{
  "n_layer": 14,
  "d_model": 160,
  "n_experts": 16,
  "experts_per_token": 4,
  "d_expert": 64,
  "d_shared_expert": 0,
  "activation": "swiglu",
  "moe_layers": [1, 2, 3, 4, 5, 6, 7, 8, 9, 10, 11, 12, 13],
  "router_score": "softmax",
  "normalize_top_k": false,
  "routed_scale": 1.87,
  "balance_loss": 0.00616,
  "balance_bias": false,
  "router_z_loss": 0.001,
  "router_bias": true,
  "init_std_router": 0.0118,
  "lr_router": 0.000679,
  "n_head": 2,
  "n_kv_head": 2,
  "head_dim": 64,
  "vocab_size": 15541,
  "norm": "rmsnorm",
  "norm_place": "pre",
  "norm_eps": 1e-05,
  "positions": "learned+rope",
  "rope_base": 2060.0,
  "rope_fraction": 1.0,
  "qk_norm": false,
  "attn_scale": 0.125,
  "tie_embeddings": false,
  "parallel_block": false,
  "init": "uniform",
  "init_std_qkv": 0.0419,
  "init_std_o": 0.0,
  "init_std_up": 0.0419,
  "init_std_down": 0.0,
  "init_mimetic": 0.5,
  "optimizer": "soap_variant",
  "lr": 0.00336,
  "lr_mult_qkv": 0.4,
  "lr_mult_o": 1.16,
  "lr_mult_up": 0.797,
  "beta1": 0.95,
  "beta2": 0.95,
  "lr_head": 0.00912,
  "grad_clip": 2.0,
  "warmup_steps": 200,
  "schedule": "wsd",
  "decay_fraction": 0.684,
  "decay_shape": "cos",
  "final_lr_fraction": 0.0,
  "batch_tokens": 65536,
  "seq_len": 1024,
  "doc_mask": true,
  "train_tokens": 535600000,
  "steps": 8173,
  "dataset": "wikipedia_en"
}
Below are experts of layer 8 (counted from 0) of a mixture-of-experts language model. Rows are named router (the router's row for the expert), gate (a neuron's input weights, with its number), up (a neuron's input weights, with its number) and show model dimensions 0-159. Each number is 200 + 30 x the weight over its row's rms, rounded and kept within 0 to 999.
After each expert's rows: a language model's description of what the expert responds to. This comes from a sample of Wikipedia text that the model never trained on.

# expert 0
router,190,212,172,224,177,181,176,170,240,165,172,183,159,163,190,171,196,201,183,216,159,234,219,215,248,215,154,186,218,171,168,147,216,236,235,180,136,156,157,204,192,224,181,175,200,251,202,228,175,209,203,223,191,189,155,192,125,222,242,159,253,171,213,104,237,224,166,195,251,179,256,190,213,187,216,178,192,212,174,241,219,203,179,187,218,234,173,208,170,222,228,223,223,154,211,171,237,225,239,221,198,153,177,237,255,217,170,215,200,188,212,223,204,233,219,185,250,227,231,198,162,167,252,252,233,180,213,227,235,209,238,227,232,160,161,194,180,176,219,254,207,207,240,193,172,174,248,182,198,208,162,235,162,219,212,220,186,182,185,177
gate0,215,172,214,262,219,267,187,197,181,196,253,205,218,205,235,156,196,218,205,199,252,200,250,204,179,207,180,218,135,210,221,169,236,206,176,217,217,197,226,162,151,183,208,179,174,218,196,149,221,180,200,241,166,234,120,164,228,219,217,188,261,175,187,162,220,213,180,229,215,213,154,186,211,215,284,151,178,203,240,222,182,233,249,248,171,206,196,197,230,190,168,202,256,219,188,197,197,198,199,226,242,182,228,202,227,214,158,180,180,174,156,205,180,190,176,168,213,201,215,251,139,252,207,223,145,177,170,252,196,206,218,208,147,170,179,198,213,213,211,230,205,197,254,199,179,190,154,168,228,229,195,213,157,200,194,257,177,224,240,149
up0,232,197,203,198,206,139,185,186,220,212,160,225,250,204,219,231,232,188,247,245,206,207,166,200,208,163,227,191,255,205,192,238,183,203,228,212,226,208,204,221,213,252,236,158,181,184,192,231,168,168,217,165,219,229,202,204,190,188,243,235,202,296,193,248,224,227,183,174,180,178,289,181,209,178,161,189,220,142,173,174,245,151,125,147,194,185,203,200,246,161,205,185,205,273,205,235,268,219,226,176,172,159,199,202,227,197,215,214,204,162,191,226,238,210,168,200,244,225,237,220,178,218,223,158,211,229,165,180,188,172,191,165,145,148,232,185,191,241,195,166,174,208,194,200,213,188,226,212,189,249,234,222,229,214,200,189,246,196,180,207
It responds to: Name-internal word pieces. Mid-word pieces inside proper names, especially foreign surnames and places, such as Goswami, Kranjčević, Halilhodžić, Delano, Leitrim.

# expert 12
router,165,231,175,216,161,192,183,207,215,197,158,198,183,164,159,165,215,239,236,213,203,221,241,204,234,201,160,163,209,171,161,191,196,207,210,169,215,182,192,204,185,232,184,149,210,253,243,196,162,266,182,246,136,187,177,160,209,223,224,159,215,203,257,199,251,225,171,217,244,199,281,214,146,188,177,184,168,171,215,201,213,182,207,233,203,177,207,201,191,165,252,231,222,161,185,183,237,229,231,159,177,197,177,203,201,200,218,240,199,175,250,203,240,207,216,172,208,202,242,203,188,198,231,199,228,182,209,240,233,138,212,248,227,176,188,144,159,162,230,191,234,158,217,190,133,192,240,237,131,154,164,209,194,229,229,234,216,181,178,240
gate0,202,213,186,227,249,209,220,243,199,178,177,230,175,248,208,202,183,236,218,190,164,201,203,167,211,223,234,121,147,178,161,182,197,230,185,169,203,178,248,130,208,198,180,228,198,199,188,205,214,197,195,314,199,184,174,209,224,232,224,172,179,232,190,206,224,196,157,221,177,190,239,213,163,221,191,227,180,176,213,210,176,206,116,200,205,201,217,237,168,207,204,171,166,210,217,237,142,167,181,267,185,210,196,215,188,167,188,214,163,192,139,199,224,176,217,137,205,249,172,213,226,243,202,146,263,160,204,157,292,183,217,223,230,175,183,173,213,222,194,200,206,182,238,196,172,188,209,232,207,194,228,197,187,260,230,208,235,188,231,193
up0,186,196,178,230,192,203,168,166,220,179,188,221,217,202,196,218,166,170,212,197,189,228,243,214,200,170,211,222,203,149,185,215,226,199,178,239,221,218,168,192,137,227,209,194,216,135,165,141,164,116,199,189,221,202,230,170,211,146,242,191,232,213,221,219,221,210,248,229,156,241,163,218,217,192,166,180,260,201,150,205,246,188,199,195,180,236,226,151,233,169,213,200,248,262,187,177,297,176,183,168,197,203,211,214,233,209,224,188,194,215,169,197,180,234,158,197,205,202,204,180,194,160,197,145,176,244,246,225,176,229,225,202,225,237,206,177,187,208,221,189,153,111,211,172,166,217,248,200,222,209,213,213,241,159,242,212,155,193,226,238
It responds to: Clause-opening function words. Articles, pronouns and connectives starting a new sentence or clause in prose, such as The, the, his, some, which, in the.

# expert 5
router,211,221,219,211,152,244,196,178,208,180,183,219,170,155,153,201,172,172,233,227,188,257,190,193,190,230,181,146,210,177,196,146,189,169,220,237,218,181,158,197,169,205,181,183,219,195,196,238,147,238,233,149,200,180,226,193,228,232,222,210,240,210,217,171,262,188,164,201,213,222,228,193,235,207,247,187,196,219,201,225,249,165,170,167,246,270,189,196,222,244,194,223,244,139,205,204,227,212,194,151,120,220,213,214,199,206,201,213,111,168,188,222,191,249,224,236,188,216,188,188,200,160,188,271,209,178,243,216,244,235,220,226,236,202,201,221,178,195,183,237,181,219,206,175,184,175,208,185,193,162,216,229,216,208,202,242,277,161,147,169
gate0,174,171,154,185,180,173,280,184,206,164,159,185,205,198,136,144,281,212,191,209,177,209,227,217,184,185,246,175,205,166,143,183,191,211,170,233,195,208,225,197,241,204,157,192,182,156,207,218,202,204,209,173,225,177,200,198,223,248,189,186,135,221,205,216,187,219,217,215,167,233,210,143,211,236,180,207,196,159,177,226,203,233,260,204,149,206,172,203,197,188,140,207,234,246,170,208,236,196,167,174,190,154,193,197,188,210,222,191,142,169,213,220,199,223,230,218,241,225,213,152,209,172,153,232,228,239,262,203,227,196,267,164,231,239,213,170,253,155,229,235,244,198,219,226,224,190,177,202,191,213,243,237,255,229,197,188,198,206,180,162
up0,240,217,236,205,194,202,245,163,161,221,174,184,204,182,262,241,162,231,191,158,177,153,280,158,200,193,152,236,178,193,203,199,207,183,243,175,219,170,218,253,216,220,218,231,233,178,237,253,138,191,240,161,226,197,173,227,227,228,212,176,224,177,137,236,178,208,238,193,238,205,264,212,175,236,258,197,220,241,250,214,194,202,166,232,232,210,171,169,195,227,259,187,188,192,223,172,180,182,238,216,178,190,193,210,180,201,222,189,244,179,230,190,241,149,132,214,164,235,185,195,242,206,179,160,202,208,153,213,241,177,248,223,174,162,226,214,159,212,193,200,172,203,182,197,167,212,194,185,243,198,204,208,183,242,189,269,198,207,210,179
It responds to: List and infobox structure. Line breaks, pipes, dashes and colons in bulleted lists, infoboxes and tables, plus field labels like Species:, ECHA, Website:.

# expert 8
router,160,234,189,164,157,243,162,228,226,188,182,225,134,156,158,153,171,198,200,236,181,248,184,192,250,203,166,156,232,179,174,158,202,214,215,237,180,192,186,180,174,167,166,185,219,230,207,213,202,203,217,215,200,196,203,194,171,193,208,179,276,185,243,157,229,219,153,201,209,207,245,231,189,178,175,190,180,158,179,207,233,194,158,185,215,247,191,202,172,214,225,205,222,143,215,193,265,247,247,214,140,193,176,201,277,216,160,241,180,221,166,207,201,214,203,180,203,183,194,245,149,173,238,254,219,218,215,253,224,226,237,222,220,160,191,186,193,150,211,204,220,242,192,154,148,208,229,227,172,173,178,222,133,183,223,206,199,153,172,204
gate0,184,108,173,213,141,218,111,237,204,232,175,199,318,169,205,157,166,203,182,198,180,228,224,192,205,189,218,186,200,200,209,174,206,223,221,206,216,196,204,224,174,188,205,196,216,223,212,197,206,242,233,203,205,284,208,208,233,216,235,215,190,258,176,210,235,239,187,201,223,188,221,210,214,182,207,183,142,180,223,158,203,215,208,225,171,174,166,210,194,176,198,181,218,256,168,230,202,192,153,243,197,241,222,193,235,219,207,222,217,171,228,273,218,173,211,207,244,182,205,174,207,247,129,235,254,229,206,169,237,165,220,208,182,127,223,168,196,196,179,165,236,198,212,244,181,199,259,218,210,219,191,188,224,207,230,218,202,188,216,174
up0,212,125,190,207,187,197,168,204,205,234,270,208,181,215,213,147,175,162,231,182,206,172,211,227,171,189,202,204,252,126,161,166,168,172,200,218,197,220,155,163,197,208,240,207,202,204,174,200,184,254,227,241,154,234,233,199,229,172,216,186,197,243,163,204,196,242,211,184,169,219,198,199,234,215,230,222,191,223,198,230,186,218,188,223,174,244,206,195,210,134,210,229,171,172,225,178,208,197,208,247,234,191,217,206,260,197,185,179,183,202,188,218,211,149,96,168,173,134,219,150,193,234,257,163,202,217,192,215,160,206,233,212,198,206,197,164,265,176,217,190,208,208,213,239,187,185,258,207,221,259,227,219,205,233,155,247,225,164,188,157
It responds to: Table cell starts. First tokens of names and numbers in table cells and lists, mostly capitalized word starts after pipes, such as Liverpool, John, County.

# expert 4
router,151,217,195,174,141,210,159,202,221,170,199,217,156,181,182,183,205,170,184,262,219,242,209,205,216,205,168,181,211,184,182,152,266,225,206,223,172,190,201,177,185,209,175,215,204,243,210,266,188,233,189,216,192,206,181,247,186,252,243,185,249,205,216,161,252,222,166,233,217,197,246,225,172,213,187,122,153,183,153,179,233,166,166,185,198,225,200,168,206,197,237,183,206,176,194,192,268,229,235,184,126,198,193,243,264,195,149,244,183,211,186,188,177,217,218,208,240,203,189,203,121,177,216,259,213,158,224,208,248,203,221,191,228,184,181,183,144,155,224,214,232,222,178,161,164,207,200,179,205,217,192,200,205,174,231,240,201,153,186,229
gate0,178,205,221,214,234,243,255,203,223,142,202,204,206,206,179,199,220,198,172,229,260,211,163,193,178,229,207,230,201,190,225,176,175,200,201,172,158,178,248,187,184,253,167,189,160,216,118,221,164,203,247,152,189,210,240,180,197,216,193,195,164,215,175,193,190,179,227,229,231,177,193,170,184,165,166,236,164,162,183,231,170,190,197,214,184,249,190,209,160,247,229,221,190,273,252,184,221,204,230,166,226,160,213,186,188,171,177,191,224,164,168,170,207,160,199,168,178,186,222,119,242,184,239,274,172,147,215,170,238,177,197,164,255,215,170,184,186,254,201,190,190,140,158,241,204,188,219,165,183,271,197,189,194,196,181,213,218,188,225,184
up0,166,174,204,188,163,189,238,226,176,176,197,180,179,198,184,156,197,194,141,178,222,227,155,184,179,209,210,226,202,208,241,215,202,230,201,153,194,207,228,117,159,214,166,275,221,257,183,212,198,214,192,134,138,214,219,212,211,166,246,131,238,213,176,232,200,186,177,205,192,199,223,168,210,133,229,208,162,212,183,218,239,268,226,206,221,227,180,196,185,209,191,201,211,214,193,249,214,248,170,225,257,175,248,202,177,196,227,216,183,199,197,206,212,168,217,205,210,167,177,196,202,163,262,238,177,179,212,209,207,173,119,227,246,251,203,205,216,248,180,155,171,188,250,226,203,226,229,165,185,248,228,195,199,255,216,171,218,235,181,203
It responds to: Sentence-ending punctuation. Periods closing sentences, often fused with word endings like s., ing., ation., plus commas, parentheses and table pipes in place descriptions and coordinates.

# expert 10
router,146,257,190,222,149,204,168,189,192,201,180,171,196,189,160,145,178,211,220,244,151,245,207,215,191,216,202,191,236,213,164,183,232,213,215,217,191,174,191,196,173,239,198,151,178,213,224,227,181,232,218,217,203,167,195,174,169,274,212,188,197,152,208,170,239,225,170,209,219,209,250,232,168,168,191,158,166,160,168,190,244,167,162,223,203,232,154,196,179,190,262,218,265,182,173,172,176,244,190,184,155,221,165,196,224,192,215,231,188,211,188,223,229,245,224,219,249,274,203,184,203,209,207,214,278,151,204,229,231,170,207,216,218,172,206,179,192,225,245,216,235,215,189,191,189,162,242,187,143,175,185,255,179,203,224,198,221,122,158,190
gate0,195,196,194,217,161,179,212,201,197,213,162,248,175,239,175,157,166,188,217,185,165,182,219,181,160,239,188,229,199,230,142,169,257,189,206,218,213,228,237,210,179,203,174,177,190,205,222,213,199,244,145,271,260,170,187,161,184,168,198,183,184,197,173,205,193,205,243,220,174,199,192,152,178,211,215,170,139,191,176,186,225,201,153,209,167,155,233,220,215,135,197,205,192,186,226,228,198,192,185,196,210,222,173,205,159,225,196,179,203,186,218,197,196,160,138,224,255,283,214,210,187,205,205,234,231,219,206,163,238,131,201,187,174,154,223,184,184,270,282,226,197,198,234,251,237,208,233,187,146,175,175,235,215,226,185,178,189,154,167,245
up0,187,241,227,169,156,183,147,255,160,179,144,252,204,282,196,148,177,163,197,164,212,178,186,196,198,168,182,182,192,220,145,195,201,222,212,197,169,187,175,191,182,199,176,215,140,237,187,189,232,212,172,194,225,218,219,157,178,203,214,186,188,160,163,168,226,184,190,205,200,178,211,166,159,199,185,202,207,208,189,150,193,122,170,217,211,212,257,179,156,173,163,242,233,201,210,194,180,176,192,217,200,209,172,224,185,180,196,157,251,179,202,142,244,204,236,201,228,159,233,225,152,223,187,243,236,174,180,218,291,120,185,180,209,192,165,197,161,259,234,199,181,242,162,214,231,165,218,182,155,215,213,198,205,198,200,184,184,205,159,188
It responds to: Line and section breaks. Line breaks and blank lines ending table rows or paragraphs, plus ==/=== heading markers, opening quotes and "The".

# expert 6
router,142,195,181,252,195,156,159,181,257,212,166,148,180,145,193,203,203,229,185,208,186,184,273,148,251,208,186,215,206,164,183,181,168,246,207,152,153,178,170,264,199,193,155,155,190,175,220,205,184,212,203,219,195,159,170,172,183,199,220,159,214,175,200,210,201,233,219,242,199,148,240,174,213,172,239,188,214,184,180,238,183,187,181,172,229,219,178,236,169,264,206,221,247,176,218,181,214,184,230,192,212,171,206,194,270,238,174,198,172,157,247,258,234,194,175,161,214,196,205,200,158,146,216,225,220,226,195,235,238,179,204,201,213,152,166,205,174,209,235,225,181,168,227,178,142,161,219,266,160,198,217,215,244,212,208,230,184,189,217,211
gate0,134,213,233,236,170,213,183,188,210,196,241,201,236,148,179,260,234,217,211,173,157,145,208,222,273,267,245,237,267,196,163,154,196,198,201,232,224,208,209,174,208,221,212,188,218,178,167,170,220,204,162,240,205,175,199,150,164,210,227,172,192,192,217,220,193,165,234,209,179,219,218,176,232,243,204,235,166,176,180,211,172,225,165,219,186,170,196,236,181,241,217,234,199,205,151,170,191,207,196,186,205,208,187,178,239,254,174,182,200,195,201,263,255,192,183,206,197,190,274,221,222,240,259,203,282,193,168,210,193,216,232,203,204,173,197,212,156,196,197,216,198,195,183,197,163,182,213,227,169,212,241,157,277,200,175,227,141,207,173,169
up0,188,181,191,193,199,215,267,167,213,213,222,195,152,161,177,199,291,210,197,177,179,150,180,171,200,220,187,185,182,190,220,194,215,250,199,225,183,231,214,171,176,230,195,165,193,218,150,235,145,165,142,171,202,198,193,154,150,190,215,225,153,254,208,174,219,160,202,182,160,230,201,206,218,189,241,207,181,187,151,231,230,190,174,167,206,201,212,214,227,234,162,213,154,199,177,217,182,183,224,188,182,184,171,157,230,188,95,153,201,197,182,226,241,228,187,199,216,214,224,195,196,231,176,230,190,170,238,182,229,183,192,132,239,176,171,225,135,228,194,212,239,206,217,147,138,247,213,222,185,132,252,188,233,216,180,198,199,192,209,175
It responds to: Word endings and objects. Final inflection pieces of words, such as -s, -ing, -es, -ers in slows and drinks, plus object pronouns him, them, it.

# expert 2
router,160,209,142,226,197,175,170,170,285,155,150,111,184,168,212,178,209,237,170,201,173,248,242,218,235,157,194,211,232,188,151,180,174,178,174,175,192,189,138,241,206,202,172,155,171,240,242,222,174,212,235,217,181,176,142,189,157,197,206,160,223,178,202,168,200,205,189,249,189,162,206,169,213,203,225,213,223,204,167,226,195,184,214,190,216,228,174,234,129,258,204,199,197,190,190,171,204,184,202,168,250,195,191,239,244,218,206,226,167,182,237,266,219,207,181,160,215,184,215,159,190,180,235,248,200,221,224,196,215,198,228,221,196,197,163,193,229,226,204,215,230,125,256,213,164,144,219,214,173,212,170,219,211,226,209,215,184,164,195,230
gate0,165,200,211,185,261,206,131,154,214,203,233,190,197,169,189,210,223,237,203,234,222,182,180,237,174,241,151,202,198,151,202,232,181,198,179,212,198,138,167,237,228,162,228,193,175,231,245,208,173,216,207,238,166,198,147,209,212,168,189,208,217,200,217,191,208,233,181,176,196,185,206,213,236,244,168,187,220,200,270,264,199,207,232,250,236,168,170,204,203,177,199,196,162,219,149,184,187,205,159,138,244,296,191,194,181,213,206,230,253,188,219,237,218,194,187,174,170,213,209,239,186,184,248,188,269,200,187,231,235,193,164,239,134,229,195,208,145,195,218,158,205,221,220,227,189,187,260,213,207,144,185,175,157,223,174,206,207,193,240,204
up0,166,205,183,238,219,201,173,201,233,218,257,195,228,191,249,209,228,140,151,157,199,247,230,228,199,186,190,181,178,173,186,184,208,182,223,185,179,190,209,150,233,204,184,211,220,203,224,242,193,233,209,170,253,151,199,194,225,153,167,123,237,208,173,191,178,218,130,217,201,209,182,200,223,187,279,248,185,249,310,253,195,212,213,221,164,148,221,189,181,214,238,205,149,243,171,175,182,220,177,140,191,176,237,193,213,206,218,225,193,241,237,247,196,198,191,207,208,207,197,167,228,209,155,191,239,207,190,223,249,173,196,271,191,215,206,224,174,203,242,194,194,188,223,245,220,215,191,218,204,210,212,167,220,261,173,187,212,201,188,181
It responds to: Mid-word Latinate pieces. Interior and suffix pieces of ordinary English words, especially Latinate ones, such as pav-il-ion, evoc-ation, inconven-ience, -ment, -ity.

# expert 14
router,178,219,198,191,203,220,204,176,270,163,228,208,158,187,175,206,196,208,188,217,188,223,205,247,218,256,138,188,228,187,221,161,204,253,212,187,177,149,184,199,150,209,196,188,226,224,256,235,168,197,197,230,202,184,169,201,198,269,209,181,238,230,191,173,237,240,164,215,225,186,251,229,205,209,219,199,183,178,186,273,268,196,167,201,207,215,153,193,138,229,262,203,211,160,210,189,233,230,259,183,223,160,166,203,235,221,159,205,214,189,206,220,223,252,202,205,227,211,259,209,162,139,223,271,212,178,220,215,247,201,242,226,223,173,176,181,179,154,234,201,229,236,230,159,161,169,215,184,187,181,173,253,200,220,207,224,213,194,167,177
gate0,224,197,238,223,239,184,176,245,257,164,232,180,216,214,174,176,232,172,237,261,180,253,102,208,199,249,210,186,208,221,209,187,219,180,149,151,159,170,210,222,193,260,203,206,155,237,184,176,182,191,196,200,176,253,231,184,202,164,193,222,160,153,174,197,183,175,169,216,195,195,178,227,154,169,218,219,226,170,173,233,234,183,174,217,188,174,156,240,246,237,253,218,195,191,235,197,214,198,217,152,206,225,216,169,218,157,244,212,231,209,217,277,174,231,234,251,175,181,232,188,172,199,227,211,184,212,185,217,196,192,264,251,173,208,230,266,188,209,201,189,200,176,210,220,180,226,163,235,185,234,225,256,200,212,164,194,233,176,200,219
up0,230,228,195,255,177,146,193,185,223,214,190,246,192,194,180,215,241,176,186,161,166,198,200,178,249,221,176,183,140,242,187,215,173,177,209,199,128,230,203,228,192,167,250,165,246,220,247,229,231,226,209,193,220,194,145,193,228,173,172,202,220,222,215,167,193,210,158,172,172,224,187,177,201,254,177,168,246,173,196,209,194,213,220,217,177,164,178,210,225,187,220,231,253,200,156,199,225,190,257,255,196,215,166,112,151,233,210,225,207,200,206,212,267,205,242,239,215,205,188,241,240,184,182,226,171,173,221,233,164,157,199,164,231,237,190,200,167,216,198,206,172,186,202,237,163,156,237,192,228,230,221,190,222,228,176,173,177,237,132,253
It responds to: Capital letters in acronyms. Single capital letters and pieces inside acronyms and abbreviations, such as NIFL, UNITA, LIRR, VfL, plus dashes and hyphens.

# expert 7
router,178,225,179,250,221,211,179,143,238,115,205,154,166,194,187,214,231,191,192,226,181,220,234,196,232,212,164,165,239,176,213,187,238,185,203,191,179,139,158,257,213,218,163,188,190,197,206,252,195,214,220,252,143,148,161,198,142,235,196,197,245,160,169,171,196,179,200,243,225,186,207,194,192,196,216,184,199,168,150,268,200,169,147,194,240,176,156,205,192,243,231,213,196,190,208,197,251,186,229,169,240,155,159,184,218,275,244,222,198,165,186,224,187,203,186,173,235,240,227,196,186,133,218,235,220,178,168,206,218,206,210,245,226,183,170,210,234,213,219,213,232,193,258,163,202,179,191,231,210,177,161,229,239,205,226,233,209,208,215,186
gate0,220,267,207,188,220,186,198,201,173,214,173,154,239,235,168,227,250,210,256,198,179,163,202,264,184,185,172,184,177,179,188,173,136,193,189,159,155,173,181,245,214,239,292,174,174,187,239,259,191,176,213,210,210,218,217,184,180,185,225,210,181,169,169,224,191,154,186,194,205,244,197,178,153,184,178,204,170,219,217,241,214,177,194,187,178,197,126,172,188,197,225,200,286,250,174,242,227,188,214,161,209,161,181,209,223,173,220,196,243,211,187,188,240,177,172,230,213,246,201,209,166,215,234,180,159,232,148,209,219,197,218,171,186,204,183,187,245,199,208,174,237,200,226,208,178,115,213,204,176,196,189,187,267,267,185,213,217,214,190,182
up0,175,194,210,240,178,188,198,180,205,196,161,168,171,320,185,258,165,193,159,178,183,167,209,255,216,123,211,207,245,225,190,158,232,174,227,177,209,217,215,206,173,170,217,207,176,264,221,153,139,240,176,198,244,235,214,220,193,245,215,242,195,197,241,179,158,199,217,213,195,222,203,202,197,180,188,195,185,195,205,230,239,152,196,192,162,237,198,190,283,181,203,203,187,235,256,231,182,165,209,232,221,235,207,237,202,160,199,209,193,207,196,230,228,154,205,127,229,240,214,220,186,255,203,221,220,204,234,151,178,163,203,194,186,199,232,214,203,195,190,169,232,183,158,194,193,193,208,173,194,190,167,180,224,267,247,187,162,171,224,206
It responds to: Mid-word consonant pieces. Short consonant-heavy pieces inside a word, often right after its first piece, as in Nightmare, frontbench, carbocations, cargo.

# expert 11
router,184,226,183,197,131,255,155,193,186,202,187,235,144,151,162,124,185,211,194,247,172,243,179,181,250,210,144,185,232,172,200,158,237,195,198,206,161,169,151,175,191,205,154,198,202,243,211,229,187,240,218,182,200,185,204,184,162,243,235,192,254,194,216,135,252,193,165,205,202,225,207,208,175,171,227,187,190,182,189,211,225,169,170,165,245,222,189,224,196,204,225,205,237,122,223,189,229,188,240,137,163,188,178,203,292,235,145,227,181,201,165,191,219,224,184,216,221,174,211,191,201,154,187,262,214,201,222,222,247,210,235,206,206,177,190,204,179,204,223,194,232,198,215,185,187,172,203,196,194,177,218,196,155,180,244,223,235,182,142,209
gate0,181,248,156,269,202,211,214,190,176,184,197,267,195,172,202,144,156,207,212,197,184,178,162,187,157,155,211,221,161,264,137,226,182,241,198,200,186,187,177,175,277,227,185,195,178,181,187,216,244,206,240,195,202,236,213,188,269,185,269,168,205,214,213,209,238,220,162,207,144,155,198,196,157,167,207,189,234,176,175,196,176,103,171,229,234,162,194,194,203,205,223,173,235,225,185,245,237,235,187,175,237,195,202,180,224,258,192,156,201,204,157,166,257,252,171,156,164,218,199,213,211,191,180,223,217,219,209,145,236,182,248,210,236,226,201,199,215,190,208,201,190,174,209,205,230,172,156,212,175,187,170,218,204,226,202,195,214,199,217,211
up0,154,264,163,261,203,224,236,177,160,192,190,201,231,189,199,177,231,186,237,191,213,191,230,184,214,169,235,247,197,203,220,186,187,168,215,202,207,173,271,158,189,222,222,209,168,233,184,143,230,187,193,217,147,184,175,157,170,215,193,236,219,225,195,180,153,223,140,235,175,187,159,145,206,191,178,200,188,271,264,210,247,197,215,228,149,206,174,191,222,173,201,242,206,190,182,231,209,233,125,177,231,186,243,143,211,218,181,171,243,190,244,199,193,248,224,166,239,215,242,236,212,182,210,210,239,216,205,217,184,244,204,193,176,181,137,149,167,232,211,255,204,198,194,203,157,196,207,235,212,207,213,192,204,219,254,177,212,241,241,193
It responds to: Numbers in tables. Digits and numerals in tables, statistics and dates, especially after pipes or other digits, as in 2010, 41.8, 465.

# expert 1
router,209,195,186,222,209,193,177,183,229,157,141,161,141,150,213,200,221,195,217,221,171,236,228,206,250,211,190,217,208,189,143,155,179,211,166,133,182,158,124,245,203,227,198,198,148,229,252,220,161,182,223,223,203,181,144,184,142,186,212,154,232,181,211,182,227,236,211,204,211,163,209,181,216,191,210,215,192,205,172,197,204,202,182,219,213,256,195,228,182,267,237,190,184,192,181,193,198,222,191,164,242,147,165,267,241,209,206,218,184,166,203,229,188,205,209,156,261,219,218,167,143,176,231,215,218,211,249,181,224,207,244,226,219,182,145,177,207,230,208,214,216,138,258,220,180,162,197,182,179,226,206,206,205,221,217,193,223,129,170,231
gate0,202,174,241,209,209,243,207,172,205,158,191,184,221,136,258,233,172,210,242,193,213,222,187,189,155,219,263,211,207,157,187,167,131,243,215,147,173,177,186,199,219,224,164,161,162,160,179,201,224,201,225,206,250,164,189,187,159,204,207,213,181,171,201,234,155,209,208,186,232,218,184,182,177,153,177,161,212,222,203,193,202,145,200,244,263,162,195,203,184,252,247,193,133,222,215,158,187,194,220,223,232,170,170,187,191,139,177,191,166,149,217,192,256,195,224,185,233,236,222,167,193,153,184,200,212,204,184,226,267,251,192,243,236,198,246,176,210,194,171,182,205,175,253,222,215,206,223,152,198,216,217,210,129,210,199,168,214,180,165,193
up0,225,155,215,207,217,206,171,222,188,185,177,147,192,123,223,225,212,216,239,199,162,236,191,199,209,238,155,244,146,178,190,213,198,214,182,122,199,237,185,233,171,174,200,208,191,231,173,216,162,218,200,188,182,179,211,218,200,255,176,274,165,184,205,234,191,215,197,220,210,190,196,216,216,178,202,160,163,205,180,180,201,179,195,193,204,192,228,166,226,252,202,259,158,235,158,133,209,212,176,214,217,247,244,188,252,171,139,157,230,181,237,156,226,215,197,168,207,207,175,186,201,191,211,205,197,191,194,215,205,250,228,159,216,254,193,224,171,188,218,179,155,179,233,83,223,177,183,202,127,202,221,229,163,220,181,230,197,195,190,175
It responds to: Latinate word endings. Word-final suffix pieces completing a longer word, such as -ment, -ation, -ity, -ator, -ical, as in Equatoria, Solicitor, illustrate.

# expert 3
router,176,223,182,169,160,209,153,208,231,168,192,222,180,180,123,173,201,203,185,215,212,220,210,153,217,188,183,185,213,222,151,162,202,202,226,227,174,161,168,151,173,189,181,184,211,242,228,249,199,212,213,174,178,201,204,205,189,241,232,189,262,172,248,162,212,222,122,205,277,185,265,251,179,177,203,170,160,199,174,190,236,175,170,212,221,239,198,195,196,213,220,205,232,146,203,190,204,248,218,187,149,194,183,218,248,202,169,259,180,217,185,217,164,217,170,201,209,199,185,214,161,144,202,243,241,184,238,201,234,219,193,224,257,153,208,194,157,172,249,235,235,214,172,144,167,188,201,181,146,175,186,209,164,168,231,202,180,171,153,229
gate0,196,148,180,178,181,231,182,258,220,143,222,186,205,242,190,229,242,155,164,219,171,202,244,168,200,253,209,208,166,195,189,196,182,234,193,189,239,207,197,220,152,197,174,263,184,196,173,115,184,268,191,188,205,191,182,210,193,228,240,172,161,188,254,189,139,209,201,206,197,169,146,211,266,216,231,204,286,225,212,190,162,204,188,214,222,249,199,190,177,203,244,186,209,161,226,169,184,236,208,211,188,224,160,194,170,176,176,205,224,173,154,252,200,233,195,148,195,245,242,169,194,180,160,197,255,211,206,187,164,203,169,196,235,166,245,198,172,221,208,217,225,199,156,182,199,202,176,203,207,198,140,200,159,149,192,174,219,216,233,239
up0,191,183,245,202,163,273,165,262,245,236,277,243,245,249,179,173,225,202,217,250,212,188,175,135,224,218,200,156,201,202,180,136,194,244,235,243,176,189,206,205,167,200,155,223,192,199,220,179,185,233,152,134,184,179,224,182,210,217,250,205,192,194,248,197,177,184,192,211,158,155,175,190,226,204,229,200,231,170,184,224,159,177,193,230,182,200,179,194,206,194,177,240,195,184,185,216,214,209,166,192,205,220,140,180,194,197,212,169,219,141,170,253,200,172,184,181,233,218,214,225,152,161,234,193,184,212,209,231,220,254,204,233,216,126,200,182,156,210,236,188,222,221,169,183,174,239,187,233,201,161,226,212,152,193,200,192,145,217,247,231
It responds to: Institutional nouns, punctuation. Whole content nouns for institutions and fields (University, military, government, research, Society), plus parentheses, quotes, possessive 's and capital initials.